From a checkpoint of a small mixture-of-experts model trained on Wikipedia.
Size: 9 layers, vocabulary 48085, 64M parameters.
Below are experts of layer 3 (counted from 0) of a mixture-of-experts language model. Rows are named router (the router's row for the expert), gate (a neuron's input weights, with its number), up (a neuron's input weights, with its number) and show model dimensions 0-63. Each number is 500 + 25 x the weight over its row's rms, rounded and kept within 0 to 999. Numbers have three digits each.
Before each expert's rows: "comes after" lists some tokens at least twice as common just before its tokens as in all text. This comes from a sample of Wikipedia text that the model never trained on. Tokens count by the router's weight.

# expert 2
comes after: " of", " in", " a", " for", " with", " on"
router:497535462511488527493522553520490540523484496451480488528499473442543519550510495446476543479494515493505534477476517446539486526516485533468537495462481478522499518491488497548518488476499488
gate0:492516515491515521496474552466473506536482513505509480496516500509545487513492533498483528499536500517494505498476523564461520537513489519492525474532555501504496513483468496524561543523492477
up0:520513484501495496496507444513514449503517511481540500494484488510512496487500508515482468528504515541505481509510453502512489497475488544510489499519490471478484449483516505504479483502482495
gate1:525493491500507507528509458497452496497500509473515471532504477436527483513508490489506472524509501498492531490491524505506470532539490520514461539461510496492540523516444460524462504493535508
up1:509506498520493518547504505484499537500544546490511471518540503490491447495524502474523468497472482498475516497508528475485481520513452529502488506503474492538511482540499456471500450476513500
gate2:508536474497493460492465513478455468485519537505472485480505512509509481521500509502563501511454501492478488482489493467480501506530504543503519501497545468447495518494481489531489493496502555
up2:492486506483529490531544524513465498474491481539505521535534456494511507517490528501470507487497498470528470511461445489484503505478456518530451504504511480490519498474569493515485502513473505
gate3:502506504517503465494514533481470530528523516509496509496492494473500499489451491487512498523483495509498460522499512490552456525576493537482487487441523481525502500508506501489503464481471505
up3:542518528479492503479502495538507487480465509484447515524540506518501557529525518504523525464495529497497524494477484517524527466475528473469510500491510518546480480481488535466497492530498493
gate4:548523488474462515463525511531521493514472551524483494448475496551469466479465491492478532517500502514530492465505544483456509498466531491428530508470499519447481505481507507449485535493506499
up4:497480487481519474525498467525453536486476483462504531496541455524513486504501511511528448511475583508474527500496499493480487508506478460531486532497536483516531514501562477492487515515499557
gate5:497541535487486490529491488513494500484469527536486495505480502483483529488525510506455503487489467527508499541484499482508468488502512525554536496500469468505497492547557467493521475506479507
up5:518501488504524422542514546485526471458529530501473497530486493554490440522511507509467530524495491453465483509513493511499482518491521516518515517516501487476510474479490518463494492461506539
gate6:478537498478517475561528511477483511483496509521481505515510489523512474559488487527488511464501491419495533524498445529499511541516495511529534465512548478492530549498463513540500506437530467
up6:501515486470496515498526499478490528494486473474525492491522494488513496522458544534508520468487490479473486534470464461523506526466529487499511488474467473473458496505481493481517508505509489
gate7:537487511508539505470501531504520491537477474479530466508507495490484494533511527460503509491531464466503540527472491535451514507475526511485465469495493513536495500519524495487461516495504532
up7:550508526506500461511528502462525501524464477498507454504484504511491486513501490469515494483487502464483498529469478494502480510467482524498471528508496477500508458495480503503476493485472550
gate8:520481544529497494468504499455506483497471535453521500504517482476512457496510483526517517542472487509483537505491492465490501440487466500462522465478513485530507530455520509519512545498471505
up8:509499525497499507489503485454534488537466507492507483499575468442464481498472472517469486487431507501519505502461496446481500481516469520477498471465493461549518492486500472495513481543523543
gate9:526503512451484489486482451505492455486473451540504496502498521521483474541522468518500483471494484502528495481485494512502525473470490492480549522519531492536526471519513530506524492501513539
up9:493478478480477496480523487511523472457496541480519504470487490498517518508494514500461517527493530505509457464509483539517487476521555503491500445499447529483510513498517563524538474525501522
gate10:543505519512484484461485457482503500527514520488521506548499526508515549500501506485503475544501517479476519488469437465456503443476515502519504517477489500521528486488504478558507483484473475
up10:480541475481507519508492503502454501534522508503500509513565472480502517483508508507488557551499470531506520515517455493486518465535488535545509470467504513522439506496472514533519506475461499
gate11:495525498515548477508476506499515497466464500482490510479489507490528542531504434504510486482518498452486466537518478502487510505475490530489524511473536513489483538514521506455435542510486507
up11:458493485465507500528512499523503478468537544561514503536474483474463473514500518489488460490502476484504477520498516548511469479482415517458527515510538467508482527536473484498517491462540480
gate12:513504475514523491583520573485507517508500484509470491503494471541468501500537487499488477523498493480538477521467499514507502501491530521490510475520474486505487514439523518486471507507515480
up12:474485523493483487517495504519498518464503527485513506516512453485534510492483530527538517506490489516475536503532477529501497555477471499516486453516489500465486541479484468516518494514540509
gate13:509517537511535485489514523504510540467496514507520512497484508511477515486496470542498501516464493496473494577519510513542505481463498553494500497507552519524503450497505453543509547475489501
up13:533506538495512475491523521514512540477504498524488505472503474510430525487510529482497538493446525447468482553497488472512528526526509487527546516499460497499477450527499498517513524516539499
gate14:519504503526563496528495495491539509491507512493523542507498555532504524508490465492482488478482463516499480514498520508515531514499493523539521487476460483521542482477511499470459491492476457
up14:490475474509521458504502490494523498485485477511477512469499543581508463498522495477508515469486501567528483507481489486501511503497508496533533493520515488454520525516494473513535492538476511
gate15:542534483532492554527544491484513494494505505515494490520461432517476552495457545496470539477475492468503497507489491512478521512479493542487487494572464520477509492505502494533499479471483526
up15:449506474480543486522492526491542533470489437487506497494526528501497449468494488461517536469523510511471521509501546474535516462512491486549484483519475496486495511541502519483474514482482512
gate16:542474494500514469490501464522501483528521483498516496502512479489492489514493516476554480483482504499496535505499523467470444518526464516488483513500509469494514511496503504491492506544466473
up16:494485507475494500493519512482528480534496487501530492520483489498496513501467489471524496465541479496471486518473480521464479485439472505483525497496525501469508497504465455549492495495507455
gate17:487492463462498499461471505515456463517467485481492534492452459475518489519506528525498451518536497468418523472525517510494483495493504527509491480533481546516518490512515482493465531460503474
up17:522508535524511515459494472487555547516520510535507523516516526479529508521516505558478535493530479499528511451479519499465480515493474465547500515498504463527518484516543475501487509494480521
gate18:499505513479496486469537519530515473525518503484487522473489533534533502499478461472470497488518511524518492511491482487530483488500499502481581556515539461508501522498510518458509515517466504
up18:489483504520468464489527518469492546489507549501488533485472537546506513537510507513514458443501497482492456467535463516512534481458505492530537541502489480497516493489500523466520486484501463
gate19:507446509500531514463457530457464529482486466531489505456487499523516488510495471473529503483496530507492477506513519488488507456506507484474471471447500498499513472457484493494511461477499482
up19:498463519504525518535462488515508482485502501513515470493483507458522502513522505499516448443495484492514505535489482500468552550456505534519489521492492458475498501477472527457467478478485475
gate20:541506507507502489484489488525519509538462467515484493538499530537524482528495487491524544513470484482498497476505502519489482473502492472486469536526519544549528511487505506500508487510514514
up20:497517493449458491495501546479509518452476482506475494486482496516511480519542493499473504487457509493474502491528470535522494468494526535504515492509484515487527473465486515474493477494513507
gate21:514482514501533524498509504505486529534549516517509507488507511502512563529521530504464496503485550466510479531487515472500528491535542512524500475514479495486512529514541508514560514485496536
up21:530518453490477508533500525503507486482468518469482506502503479549521468520519515456471498500478487487499539504492478497481517503473486492478513532533484513480523525488522478500486508473520499
gate22:441507487492508495537494499528489495473497491532509510539481531505540469480469494465502552466506464484507459460491518522510526471486504525473501460499453522493532481508496537495503538487519506
up22:485506482500503512458495542487494519521454473514459516461428465523485500496507489544487482513489512502563482521511507481498539460483547475508503438526477504521463510496495531492507529466526452
gate23:465476476486520515458495501523494500479507533481515518530446490525528515529459524496528444524507441494509459479522508465542480497505474491523494509533506514488536495504560512503518467496517518
up23:562499516502476508516490532490527510512519491502494479503493475546482524534488489531475508510502499456470468494444445506496501496500502530549481516541484515489479519523527452466499498475509525
gate24:479493515488464448458498484495485483538503476499437469502492500512516488504486506494489470494502465510477448518522500513485505439490461508501485491493508550476514502495512491505449494467531469
up24:497472488471448506445521506501498473511493489516481516505458492491494460489535479531546470456530499501534509503513486498507521533472499488512524496502440495479452485467506484468497471502502477
gate25:502510470510484466554491485498498484515461503434472486511527485485494466492500487543509510523495535512464523471505485471482514515540478467496535506470495490491486520480511485496490471513514497
up25:525469462532504516496512469501490466509494523523489495506494476540520524472540505474530515504426504535487507517506471517494497512479496493525467501516503512525501489501516512482494495477505473
gate26:499547503507467512478521534537523469523479516457505519480518557512519487469513507488554523521482537531545499463454479456557489508488484509528468514531500496485501462500493501480511501575501474
up26:486475445458538498505505523483483479519518499506488509499493500496532491464534502469512470489487507506465554504548529507470471495486497511501488500517503468494510530516491479516510511463519490
gate27:470508507491515516523501553505501482493476515505505473469469517519533443531505484505504528475523519506495489490531490464512497512497504498462550533547502529521503498514540470506493493518497501
up27:488498523523490481522514538524485489494504531515488492499489505485485475468494506478507490514499523495475487473481467510471482515533498472506535553485502497519458488483516493479484474510504471
gate28:491488539489436463483541490496473539482537516495519552473519512484474527540519508487470481476484481488515514466485518475514501481463503498496489519499528464478508491473492524515508538522439512
up28:468469455517508485481490485482471491555498509493474534512479524484515491542517485487521494550519490523486533524529533543487535488523472487494490490569518511512518481495491498491506479504478447
gate29:487532520452499467536510458453496477549498515538524470484517492497542547503547521459483468497477503506514547517493479484481542500548486471520525478521534506516487501491512509506494504510458443
up29:485499515493479466497530452516504506510530497484495515553479490524505513484438512511506471492510497562483514522472507535545494487472513519473477470506465504470535510493526498500502526524514533
gate30:470538501505525466491461524484478499521518521534519500452490533498506525476496503562508503491531482525534521513488486458513525498491513502486501479497491460466512507559512497503519490509501479
up30:490504510483515478535491518493462494498515517494517499465465539508517494471497474462528512538522518504483501515521484539531506512498484531470489467557489496504530496482525499505489471520508451
gate31:501500511508511494503504525508500516516481479518513499486524481499495491511509455477495517525452451515507502510516536475498526501473487514493519529433510509488534450482500506478510539465505489
up31:501507512509468518500508492502537499459505480482535495513449534520506482484459510502534490472543529488479522508465525525505525537516524499493502450566505513508488571505499507521452486497491481
gate32:490532496546510535491535541519535471501529467511481477520480526517504509499500502508503498531466505544513524478490493503502449520493499475522538501439513505492489504477462516472472510533501494
up32:467540552479524536476526491456482513498482528530521514465512476521497517473498484443493536447495509487491522506499506505470541533492520457488491485496511457505495457505479472523472463484460498

# expert 0
comes after: " the", "–", "|", " ", " and", " The"
router:518512495490510531503518536536526499505489474471523515534479483456539535512525516494513536517495516460481544483463503478540492512503487469495546538477461484531487532473470463552519513484496438
gate0:475508513485516526491487534445499495468460499515497489488537466502512473541498542477488553484501481505490514477467523524454551510519505521493551484547537493491514509497447494518508564470502516
up0:521502507529491500506502445538530471520517491534559507514515473527499501509485476502488480534480542529511496498494446504526466507513504485492474501520528487486491486460517504530451466521494517
gate1:486474499511477458489498492495416480520523534465511529542504485466514522541483485453508481507511552505469532463503485508539470516519502549506512547522484481485513534477477467531423526506484492
up1:482499496500520477526473524530484525511505560493541486539502523494482462520525462490517479526479454471520473485541527461490500506490469498540485477515491490539488473541489448493468476516497498
gate2:518510502502490502485502508493515500503492512496457536527495522506508483528528491474558512513466509503485463465494518477480519504537502514524502559495527482490529525465502491547496493513489491
up2:461484464466488482525522516532463488483481502521527476507493462503519507494475519523440493499502486500502514555477420500492482522500511532511485471502520455495516511503512478480526504502524542
gate3:501528488519486475492482520508512502506506478501450514502528481480516523481461508458497512521483490509538456510511509518492492556545491504477506492448503508501495517471474528474513482504462526
up3:533501522465476493442511475512486469520458503499437487521518492482505527514518512532524525475489519485519486500492486541542540497481511518500513516497526497561469494501516506482502484528515469
gate4:521526494480473492461505512513513478523463514535468487455507499552474483480496444515489478516544526481510461441517521517453514463465522515434519485474495468469448484482500507478487538505499485
up4:466492490484478483503511461517441526492457517456497503527490464500484490488510555480525441546513516514511522487510522533489447449519472483486502518505505501538502491481522488495511537514506519
gate5:504521518473481470535500486495483478480513535510497472508534479542476523471525538509496500512487534535501542545491508515517462491498489543552525487486478515510491488490514438503501477503491513
up5:486522488470533460501544523453537485497513532513485497496473492496506491514499480487496492520495452472494502515491517527509510516493497514479501516493500466521510494458427523450496488471524527
gate6:491498521473509455535484508514515513494481545527494516492507474547506475543462512521504531456481477440462462527462465529516496524481499518503500456502525480472536524496452485510453498476524451
up6:533499505478467489480530481489494488496481477500529506481483500515497499520455545565494526493473477474478434510479477501522470489455505503515478471456468453488486511491480478481503486523504497
gate7:541475527522561504477501524506541473549503493492518508516502513457482492526488528466528487505522457461529556519532522547478526504487509492503504448488478495496520502504508502464500529497485498
up7:539482518546510448492537475492530479492464482505504486488470517516497519489465463541490532496506512485475467526490472518546487500441443502470469513507500500484488501501518497512497494481518550
gate8:505490555549457492463495491483529475456482499470494497512543473512517510491467499525540516522489497507483526515498521478465495471470476536470534466467510465521477522473501521499512513472512464
up8:493482492508471489515467481503539466499463505502481499534566487486465514502450487501467467512457538502495466507451507499500496491509478568489480472491486475528483496480489483491487466490524497
gate9:507486504451503486508491470484478472461499454506475478463485495483518486540544499498494476489493492472533501478502468517526534472438521480510523523503520512504540485498509500531543478504487498
up9:513485481469475482468527499503509477470472508505530471490513499527502512497494483530483523487496513490503479446473514548497487488493533537496490465482454529495513509513498542490534480549543531
gate10:510506499473503469440503512491513535477532525496517497509482519517513522481518512501465494563494495459510495478503434465488510459500532523509528491454489492490537516465459478533525486490474477
up10:444501478493535506516478521511431505513496492513513491527531477486450491464521504533454541557505483541500515506500473480516503455570528545536510464482533489496459511476475521517510459476453487
gate11:479526511550506478516492508506508448463495511507479492501501512459496534508512462503529490486513523469531511498519494488452518523491485517465510527518568479486489528489475485465475530521512505
up11:478431509469484499522513529498489481496507535528519480532482459528486442527500511483485462491508493500493457530477515545487466477469416513487496468475540444483489526533482465501496486474550483
gate12:522509515499506497586525524517518510518516470517491483515505468530470499507508520489472461488464515496513523513492472525490480504516511500474513501513482505456467475451479504516498503512497512
up12:505504495497463523504491499499482502478510534483498507540529465522540521484477539520529549503489498522491527529536469528493507593486471501483483459558498508500495560463506497494516486514534482
gate13:476514557479525498490476519518525530497482481499495528519472523505483474519541499529519508508525467516505484525497511537510496505466482524510464502482503517538515458476464491531470537469456490
up13:555532547518497501504467524543508546483500493526463489504524485514456481491492514464502542491475538469483490486500445506485505532503472493496541505518457466484460467517500457502526540500521494
gate14:515483505515514487546481456487523478486514488472537519515470556490537501513514467453479520474449473487501490471520482476500513524480495500517514502475445530508536484497512527453480489531515501
up14:484468464502535496516511487500518540468472483479492518494472504561531542547533513482507517501499517554536488500466460493487506499473508524539508501530545463467486573489441503537530497526463473
gate15:509497464530500540479539471458499504515495496512511485482444448516505531512505505510499582498486526506522535487516481511508511548470507535511508473544493473507471481494491514508516468469510518
up15:430479486451535520508470506481526527461495468504491509472495508530509460459521518479524547455458487497474538492497488455567514466490495489542487503516480494502501522513501507500466501512457514
gate16:519451458504503454504488498531524498552501450498521535475556513478501485499512491460533483497492490510515520456522474477537428488520468525489476522519499481516495502498490496464479495493452512
up16:527467512493473500493564548465532534545494507511528534512474452519500522485448509505510469456502490504478491511476509495517487472426508507483496527513520490488490483531494474504506487491522503
gate17:494530471500516462494449502498484500534459461506485525510455494513550470533511523477480466517498504482444509470480501514521512455488496523488494499531487533539504475525518472471468534483490470
up17:534490526506522530478521494537504536502501485468549535512519511477505521508491511540466532480497496535546537439486515487469484519553498495543494501499513473527522477531505464469460541498495533
gate18:469507484472500481506522502478534492505551480474496507471494532543527485493514479475476495524514514510505480491467521508500522479503531477492568565507515486495506511494482506484480522495481527
up18:484480500501455463486527528474520571497479510487467527504520506550472483542494494498515487449507492480488473493523472498525556470432481506523530511515478471485514501464491482511514493472505478
gate19:523494512509493539488474517498530528472481500531499504473467523536582478509459496477523498509477528517513484478493505515495499447460498529463455500492489491476493479498486483502514472466485448
up19:492504515498528493520447474493517453477517522488504476521478489461514515544498493469544441462481468505529522519503495508473527529475474508526459529496479479516462505496479529465492501488524469
gate20:544498503514492511487495487509520514525437491519518483542479579521505497549521471475567517478486473515520494471521482493503526489506496495500465512505511558532524505501488509472507502519510516
up20:513546501474489491480506531534518516455472515514492479496474479472520450534509514470468524495475519468463508489484456490534503462525531512509513531525480530509509506506493514509450511489492524
gate21:518493514518537489512487510506514509563513546502517506475503508513533539514489518493457480481464502498531470508493496491484525484504512531485485488524490512520511506506466530492538511475523538
up21:524534465513504507517509533494527474530473501476446497502523510515506471550489493468466505508512532485466510513500517516456508480461491475503479574541468490481519541507512495548501505506514503
gate22:479516467457493503498478510517533505471490475538530529506508549512516503503465463461541524454504458493537483487488509507508506458470492511486485493487467505493506505510509538483537566428497496
up22:479534503492522510486484529504486511522460501540452501465471485524500498490500520520477513513474472500543456510496487494515545473508552473471532440507478485535461492482497520496498548453503458
gate23:471493503453539508429522487502518524522511490477498519521486499522536527527474543492502456557484487491502447482527471510498473505492487493472479526553507496485529475495518497514509496490505520
up23:514538533463513487540508545495474549525509505506512488525481449503504514531462516534522504509509521451538499510464480513506506475482513514497463500525493475489512500491524456469484487501521529
gate24:508498480520454433486488497513493502514502476511456476501505485496507505483478510491488512508531469502511464497506506505483463440461483515486500500491502565475504507516455494523452498510537460
up24:505491474505460502466492512495487479501472501512475504468489473469472498488506499532533470470523448495511494486514528524497516534496494497462512485502452511482453503491475496506492521462481464
gate25:523522484501489497561485497525485461546471487494464497488517525502474465480506506545494479502494518508468490484494475476484492553528442502477536522508481474464550537426532466484502455527471516
up25:519498447539496494473504477492502497503508496485492524497498495517534508493538483458495491486439495558454536521456512512520531485497507471510493485518497510511470514462484518463491522494532481
gate26:499539512522483501488473482485503461536502522487524503509525563508500479495472499485571530496463522507505485465472495463539555493460465530526479496519492497480516470515504481503514516550480469
up26:475488469475507510474499515437517488491516475519476519506466493514517494506510533482509490503474476509462502483542546504494487513484520499488478509543484446479517519477455457517522507472503508
gate27:458530524504508508511473577500518471545509525483556508493453509515507481538532467505499496472519496474546499531506480497512482503478494517485520507540483490502535496521519473514473482525525482
up27:473470512527499470491492521502507472538519513485471506495483474493501481468475532528505520497445532502462488497495457508447497502511486492518524543458512522489470505498534494485519495514515485
gate28:448474522501469482492515510495462491444491503504511530491506545473485504498524484488475453516480483521542497495520515487472498475475521540485478514474526444507532494476489496503514529529455507
up28:484465477541489474516493440505482472506508484523504519512493458490500530549520486478513530483516491533478546505528519506476513509472487499538531495544506527484522453470472508495488487513515488
gate29:491511536496513462487488483512504487526460532546516508467506492504547505501545512479464494501509501500512515532515449518478541510537469520503525523555517541528500497518518523514470526565483438
up29:497522528498502456501512441487488507501518478515468543534497481507498524478433483471498450523480485549513489529537519497517481483497499514471474488490460483478530536478495525476462534490515497
gate30:478527496514507491515468542493494466512525525528506459442507541465516520493526523583501511525510514516530465513483519479528511484499514498522507489521497451476487487510519539484511503541507512
up30:504482500471511509522515514467487479528521496501523496458496542473531515498513536498524521507513526498526526517514498534556490490510523493479527482569490519483495516497487506505476474555529476
gate31:484503541510511489479507517488483509492529490523545517491500463472496516491517501485522486541456491515515496500507518471519526501497483519514521529469531501512573474493484519451494557474519472
up31:512481510504463537535521524500530512466476486471483516486450541557505496472457472488531485471539514511479516499490521522513515535481520475501479481548481531500478537492487498535472473474483509
gate32:517538469487491507482499523515518435514520487529499462509489549520501488492502508499497517546508516540459523480466455492478463520510502491506520507490523483500519501489489465459494485534493485
up32:471517524492479541448546543479499497481504490550504521466507490496502524482501536499509518486498480523510482521498506504507531500511547485494478486500519454521489459499463490507472491503470492

# expert 8
comes after: "\n", " ", ")", " 0", "\"", " 1"
router:542520516463502519508515504532470484461484503501513487527477436459537539499499508488523525510516491482507508513464488474523484513500463492476546523514470481507457536458457473559504498517462490
gate0:476504542475526533511491494413482522516500510507499450495530478501533475493496575480486507492532500518509505491466520517522524488502452506483511494502537449515508520521468472530519543469469507
up0:498486488555491502488529441509546494506519482492538518529503505508517481491493499475490457545493514522473500480508476499493504529511504495526507517515497477498452475482541469537476478495526493
gate1:492490474503509518527512481515412472511520535495514538494508513454489517524504479435485495531502516496488510496505562518530492527530523524529490549485470486491490565501476507516464520548508503
up1:475525508526519500543497513521477510497534557519535504553507537453484472529506487485492468521490479496490481488541553485463534501511457526512499507501500481520504477503511463489451455506489506
gate2:523520472474474538504494527489487510477513518519470519534485523486511482533536480489544508508457512517488473484507488501474528503544499524512504502508541481459499518471505479563485489512493511
up2:483464493482507506518503513514485487485483476520498520508548471466495525472494517500455484464525505494520523521482454487499498513509468522509470479533491467499539499484535461479519507500507530
gate3:494500458503530470495515534493480522500499527506502506491505477460507514476457531470507499524504490505492484483488515489532453546573465498493499480431512506497503495488480512487505476510463533
up3:525495560470488501471525461507520510473490492485456493497527499489476554524523497516506510471480513493507522495443465512506511461516528484461517534479511492535479520498499507470475512517500481
gate4:542504518437494505477508481518537483515541538536495492456465488543467502537506494499494524529514539476547502461489527533471524492429523523443512497497491490495442499495473518474452530508490539
up4:499497487495519462483494485531472526485456506458536491517557476501514495493491516479510464508495534524492548501496544499483450452522480459516470500490496484517542508493542521477517523504480544
gate5:511523530472490449543513506510499470466506561511461486505524501466474509476516522481479520475501517488511522523508453474529484476452485506536521484489504504503525505519528478497495485536506483
up5:522520465469500438500543547453525487489521529494486525529476525500498510517496499509483546510467519449493478511515495481499499516468497513490524501531518528453538495481491515462506511464525529
gate6:524500494503502471521501524471478494505526509498511508535508504542535492570473514508524494473471477427449458538476467543540534517504498524520495486529513490457539506506479531495468524437477482
up6:510496474489496452503518492497489526513484473472506501523466493514514482518470544559505533471481504466489484504473481495494500507510507533514483492480460508467478503492504479472462512507496499
gate7:512478508529581521449516491497519505538503483501492473514476509459493480491507525449531498531543496476506521516503533497473514533473489497529487481523468502503503480504533517501476512508486508
up7:514530521549509470501518478495513484509471457485509483489446550489507507480468489531498530481526505537504453540458491515514492506468459533484501550501472474493507504488504528494519474480503519
gate8:516475549531482489493521491469555489493491527454511482518542508493493470496470480533502493530486492504496526515488488506499496456476460528487506452475510499519456489454512488497517538484499490
up8:502498492525475487523468495465566483523469502515501471526542514490479506514427493512472470486440515473480486548518499489493515487555468537496485453500476491565495497465510467512487464530506513
gate9:501475471446486507503476475492488469473478431506498490504478487496530466541547466478437467499466457476525495485479471511493505459458523484484537556518539510513510524503513521500522474525517523
up9:506493507469520470486558451528527478467491544498517494484506481525499487487485494525489513484501536498506483462501537529520442480500505542480510478493435512503514499494504547504551480521549512
gate10:518513528502474488444498512491491539516489473509498493481503507526532499495491532488499510524486498476526494476476466460439520505504523480529490486472463513494500466496513493568515492510491461
up10:469471494483526498513496480522435519512498502516511479477540487510496517480508493521482535542501468524516497511484459500469515485515474504550499459514500470479435474504491516559524461485471497
gate11:507521504550555470494480491517525491474514504501491492479455498501502556523532454500496477488548522466483514512534510488508515536480516497483504487501530483512474515500479525475462532511471502
up11:465450494493523467494488519485497486457527537552488470544477471496470452518467541479488491500483510465499489547488544519469502502481438505476504505531523467536490516507511521513489488427525482
gate12:511514511493510524560508536522523515497501468479456504509488479524450521498542529528481452516457491518520498524492492541499497487487487514505529487515512486500462514436505504486514500514509498
up12:483492509452446491495514486515469502488529562480509494505516469527538535504483481533543539466494480497496534511507492540475501551511486485508514468545516523489480550483453474517521481552555512
gate13:498477556489493517476479484525490473471550481512510521532501514507510512509519462513521514508489487476513500519499511519503468486434498540496466518495539499503511478470462502518520503487452503
up13:530506539528471471465500520537462484472506453507468490511490468477467495510488509479496537490479494448483494483482480480516486486469506522541541533495492485490469467506497489491518498487512483
gate14:521491497505532511538497446504506496491500521493535521508481554493512513511496476494442516514510457491504470497475474517524517541477483465513523446496457485492516474484497514484459497504515510
up14:524470479538518467525481465518488522473475502467453531514482513545527524495481512475502546460494475511523502522491490475445520495465465531518494493515522479441484558524492463509518512533461495
gate15:508523450524523527506528479511497490537490503505503476532478465527504534482467476495495540503488515459543555516529475495498552540463528553514505494557477495469501497474491477521524465467516523
up15:477489455484515552518473525472553515481483469478474479460527488522504441476504481482507531466498513496452515522485548450524515471514476468495537510490501509498508532529521563502468493502487499
gate16:535456452490520484479506504540510472534491459487534517463510493481484519465472503494514503528492485512523511485506477485533473448543506514477453495522485472526503526490501482482480495499476498
up16:520483497503510518484543501465504493506510460501530501554435496520484490450470511474455515485527487517474509509452483527506493447457503491503517469499535516499509508505547457500513525482517457
gate17:514483477503506462480466479519475457542459501470462560543471505518527481533491495531510501534547527481437481488491469518518517464485540512509511522542495535502509494513537466474499550464529493
up17:528477545508512520459454497511495525530456518507496523507504494479483531522488491544472530487499468551536513434492522503496485513531489498536532497501517457565522488527537479495487479467492515
gate18:487518505475501482496498538542528509491483491467513483464495531529523476522501487501458502511484509500535530519490526514543505504535512521476560528510506446499504519509516520466465523519458507
up18:514494481517458472511537512470547570487498537456476535511504512536492503528506484525541482474493528439473451486526496490498548462450501510503544528511483443499542501491505484499516505489479502
gate19:526490490463504544495471526505467533475466491506500484479454491528518525540462478527548509472474543513509497502497539495511506464556535512466445491507521519478485507496488484490535481479502473
up19:506485521485516499555474473493508484468519528515537464508468497470508544511528503484553441464512489492511500509472516502462545523499517531536492555516493479513495511514507516479488502483538513
gate20:553511521527512511486461491552516513490451474531490507495500580539510496538546506471507496466437495501500508474503500513499506486516502491507464535456508515549512536535513473471498475527500521
up20:523535480463483496508507545515535517508482475482470472495452502505474518470528503479458498510485490454505518489530470514535465502510546519504526507504460514555518504480488504505468504478497514
gate21:479496494501512533490526496475511524570510515517499501438527521509493520527498548503462500508455507507526519499479534448476526489505510539498448491526515484514474533474490527515541488468496508
up21:473492472494487503518513526468529494500488517498449489475520499524514441520543530474465485480487489496483540498479509464452500489489485513505484563560488515482503551484530482546524510474492525
gate22:458516495452512537512488512520489504506494487560466496515494505495515484508487496452519509470518453487523457489494503508507493485449510530450524484467458491498505528491501549479519519472506520
up22:461492497475522539475497518497454528539491486511467470467441461518487504487495488520478492500500482478562442503486507491505514474494534482496539458512498497510477532479474531496488510465487486
gate23:488485459472526475463543513540495537500497529482542564529469526534526513533463535521513453518512463462499462488500480492521495521501497498462524532537536495477542483507540489500483525492467509
up23:500503519490485476513513549512492546520508503480509487520497483515497538545443484506485509516521510437511474483471433480502487471503517506531468525525503497509499495544543484486498500497509509
gate24:478490483460488445470505484514495515497526475521454481503514493483513492497481525470488517525515482497490505511525491532508458447477506530508460506534475533515495510521456516511443484471529513
up24:480471474509470465481513470514509516524463505527502521460464484481506466478517508501568517508524464517501528530545501523541509504492513525485475489550463504504442510493473455498512516458500503
gate25:521506472504479491557469462517479504507463480465484510490512494523483498503477519519533469502459518496472526504476459486504489541533474480472523506475504491470500521446503479510515490526493495
up25:515473477480526511474498462499497458490479529504518500504487470516515504480524494460501509507466518520454518515486486520514510493484508453519504492494548497504490501482513483515488503495546457
gate26:480541498536474505484469479496505481520504543483494526533545518521469469461493514506506543488486498540505471446476494478511526503504505561550463517517514489499492515529493505476503487530477462
up26:486474504450555504501486531460526516460501496487485495474461507532518502507490493521490490492489507527471522506516520489493502513478464476520501493527490517506488484508482473525484494493500463
gate27:462532504500486536509484557513509485517517506485508512505500519519517467536533469523492492495522527493518500524502485490523507477511477526450536531541514514531518518511550460513523489549521506
up27:523490491534486476460489503504476493522513491504500514514458467468477477495494486491512513524475546498462469462465454525446478516535492507525506514496499518511496534480510495469479480522481487
gate28:484475514509459482483551527481469488490543490483500511498513509504515504494489531492496475489488470548491490506500502499461509478458528528464525548508549459484524506467498531475502542514455508
up28:530473484535494485505478469499465461511525493511524519518497490500484499544507486474498498489551510559489506491518539511533535504516460479532493482559543527549520475476497493500469497520496451
gate29:516534478504522468483515529510525488508484509534507508476528489515525517516526547471478500453510510514511539559486486508495549501525465495524526479527510526511496527503502520493477524531473457
up29:480522513467490442502534468467524516477484477503485560517500472535519498516407511483509482517509481532485493563487476522508513498500518502476495499458460491485518563485503497514492517489482518
gate30:471523514524523499501486523492494468507554501542522451456497502477501536497495487543490532497512500508513464507497492457488511491535502496521534513454520457502505484494504508502522477499514522
up30:519502511472497493516493491447440475534520490499512542458428531495497522494527516472526510499500507476492507523523520526543478518476491510490465491558466526502535521491541500519472480531530451
gate31:479478545542528469489475503496514512514503495520536498499510480500472473500502483500503520540481454529516534494528534497508507524498462514492501509448561509504535502482480509492515517521496468
up31:505494508492488530526516528503522509454490469476481520492458546524502534487465489465545469466519531482466485516461490481489541509503523483511489498563482530494488557495535509510460485463507510
gate32:510526497532519495504514481512478443484510498508504442500481465520504489495510497515522521509490491528462529483501490495461510521549483472523514523496529515504519498478464532506501490547523491
up32:503515527505504514477514523458478484488503538530513489449510455542510520466508536472485480469496499492507513481487506501476547497534518469521500510491511450532496450498452472531462478473459509